python train.py --n_layer=9 --experts_per_token=2 --d_expert=192 --d_shared_expert=0 --moe_layers=[1, 2, 3, 4, 5, 6, 7, 8] --balance_bias=false --router_z_loss=0.001 --lr_router=0.000296 --vocab_size=32768 --lr=0.00116 --beta2=0.95 --seq_len=1024 --train_tokens=749200000
Below are experts of layer 5 (counted from 0) of a mixture-of-experts language model. Rows are named router (the router's row for the expert) and show model dimensions 0-79. Each number is 128 + 32 x the weight over its row's rms, rounded and kept within 0 to 255. Numbers have three digits each.
After each expert's rows: "mostly gets" lists some tokens that are sent to it at least half of the time. This comes from a sample of Wikipedia text that the model never trained on.

# expert 6
router:139091083202124193121102191164171134125078118161076145187159132157180159158123088109130121142088162062142103139107058138113104127130157128161129130172103090074208126126099140101130131108127166125154132158181134094125129127157210045135123159
mostly gets: "c", "it", "h", "k", "ch", "g"

# expert 2
router:191132068193098171161096170178183082109160147131077171148150111136159099186099154119093082106074123085138130088141147128129106161148137114159103118142105112125139125108092169129091103139140180146123075090205141080133147094180169069150127112
mostly gets: " (", "%", "(", "°N", "idae", "″N"

# expert 3
router:117177071154118178110101116177189107052134162131122182169142096150188108110134093089168132119080122074131096162135123131094095141094167098144089098127129095086165094117167190123146106107150166128123136082132126107134146167187160095124078168
mostly gets: " \"", " the", " that", " The", " this", "The"

# expert 4
router:147159117198121195106098151143175117094114175124094134163138100150190111138096150097155110128111125072105142115105077159141086125111153127151090096156098089101156103137111151100077092093147194104133116186129167084165149171181196148149136114
mostly gets: " R", " P", " H", " N", " G", " C"

# expert 0
router:161181096194114147129115129234152145085133153150083148146166095205164112116121117087144102134133157120105109088146142150157067135119183153148074100149114105147132143127098152127126084129151128148177094098189162127139198131129130122184133176
mostly gets: " University", " season", " film", " School", " series", " York"

# expert 1
router:122137081177111170121054141179160112102116157111119131142168126138131073144079161134090093092110115144112094155177099140122091129165096143107101120146127163070133154128125151147123115103173181150148120106115140064101152160146191130099166123
mostly gets: "==", "===", " =\n\n", " made", " had", " been"

# expert 7
router:161148037140157170116143123197171108085121147107031162129101106149165101133122144096132091075144145132082158125136130192167094156120147141141095140113110095069114126124107122105112143129153155137114138162122121085125154145141175113156148123
mostly gets: "|", "==", " was", " and", ".\n\n", "),"

# expert 5
router:141113052169079215127133171158202137150089154152114165150157096106164114129144120129096114124091142101171124089117052170151097109139151082133085112117135159120117102135120135130124090116144170084156130170184114089129130144151173114150136135
mostly gets: "\"", "°", "----\n\n", "'\n", ")", "″N"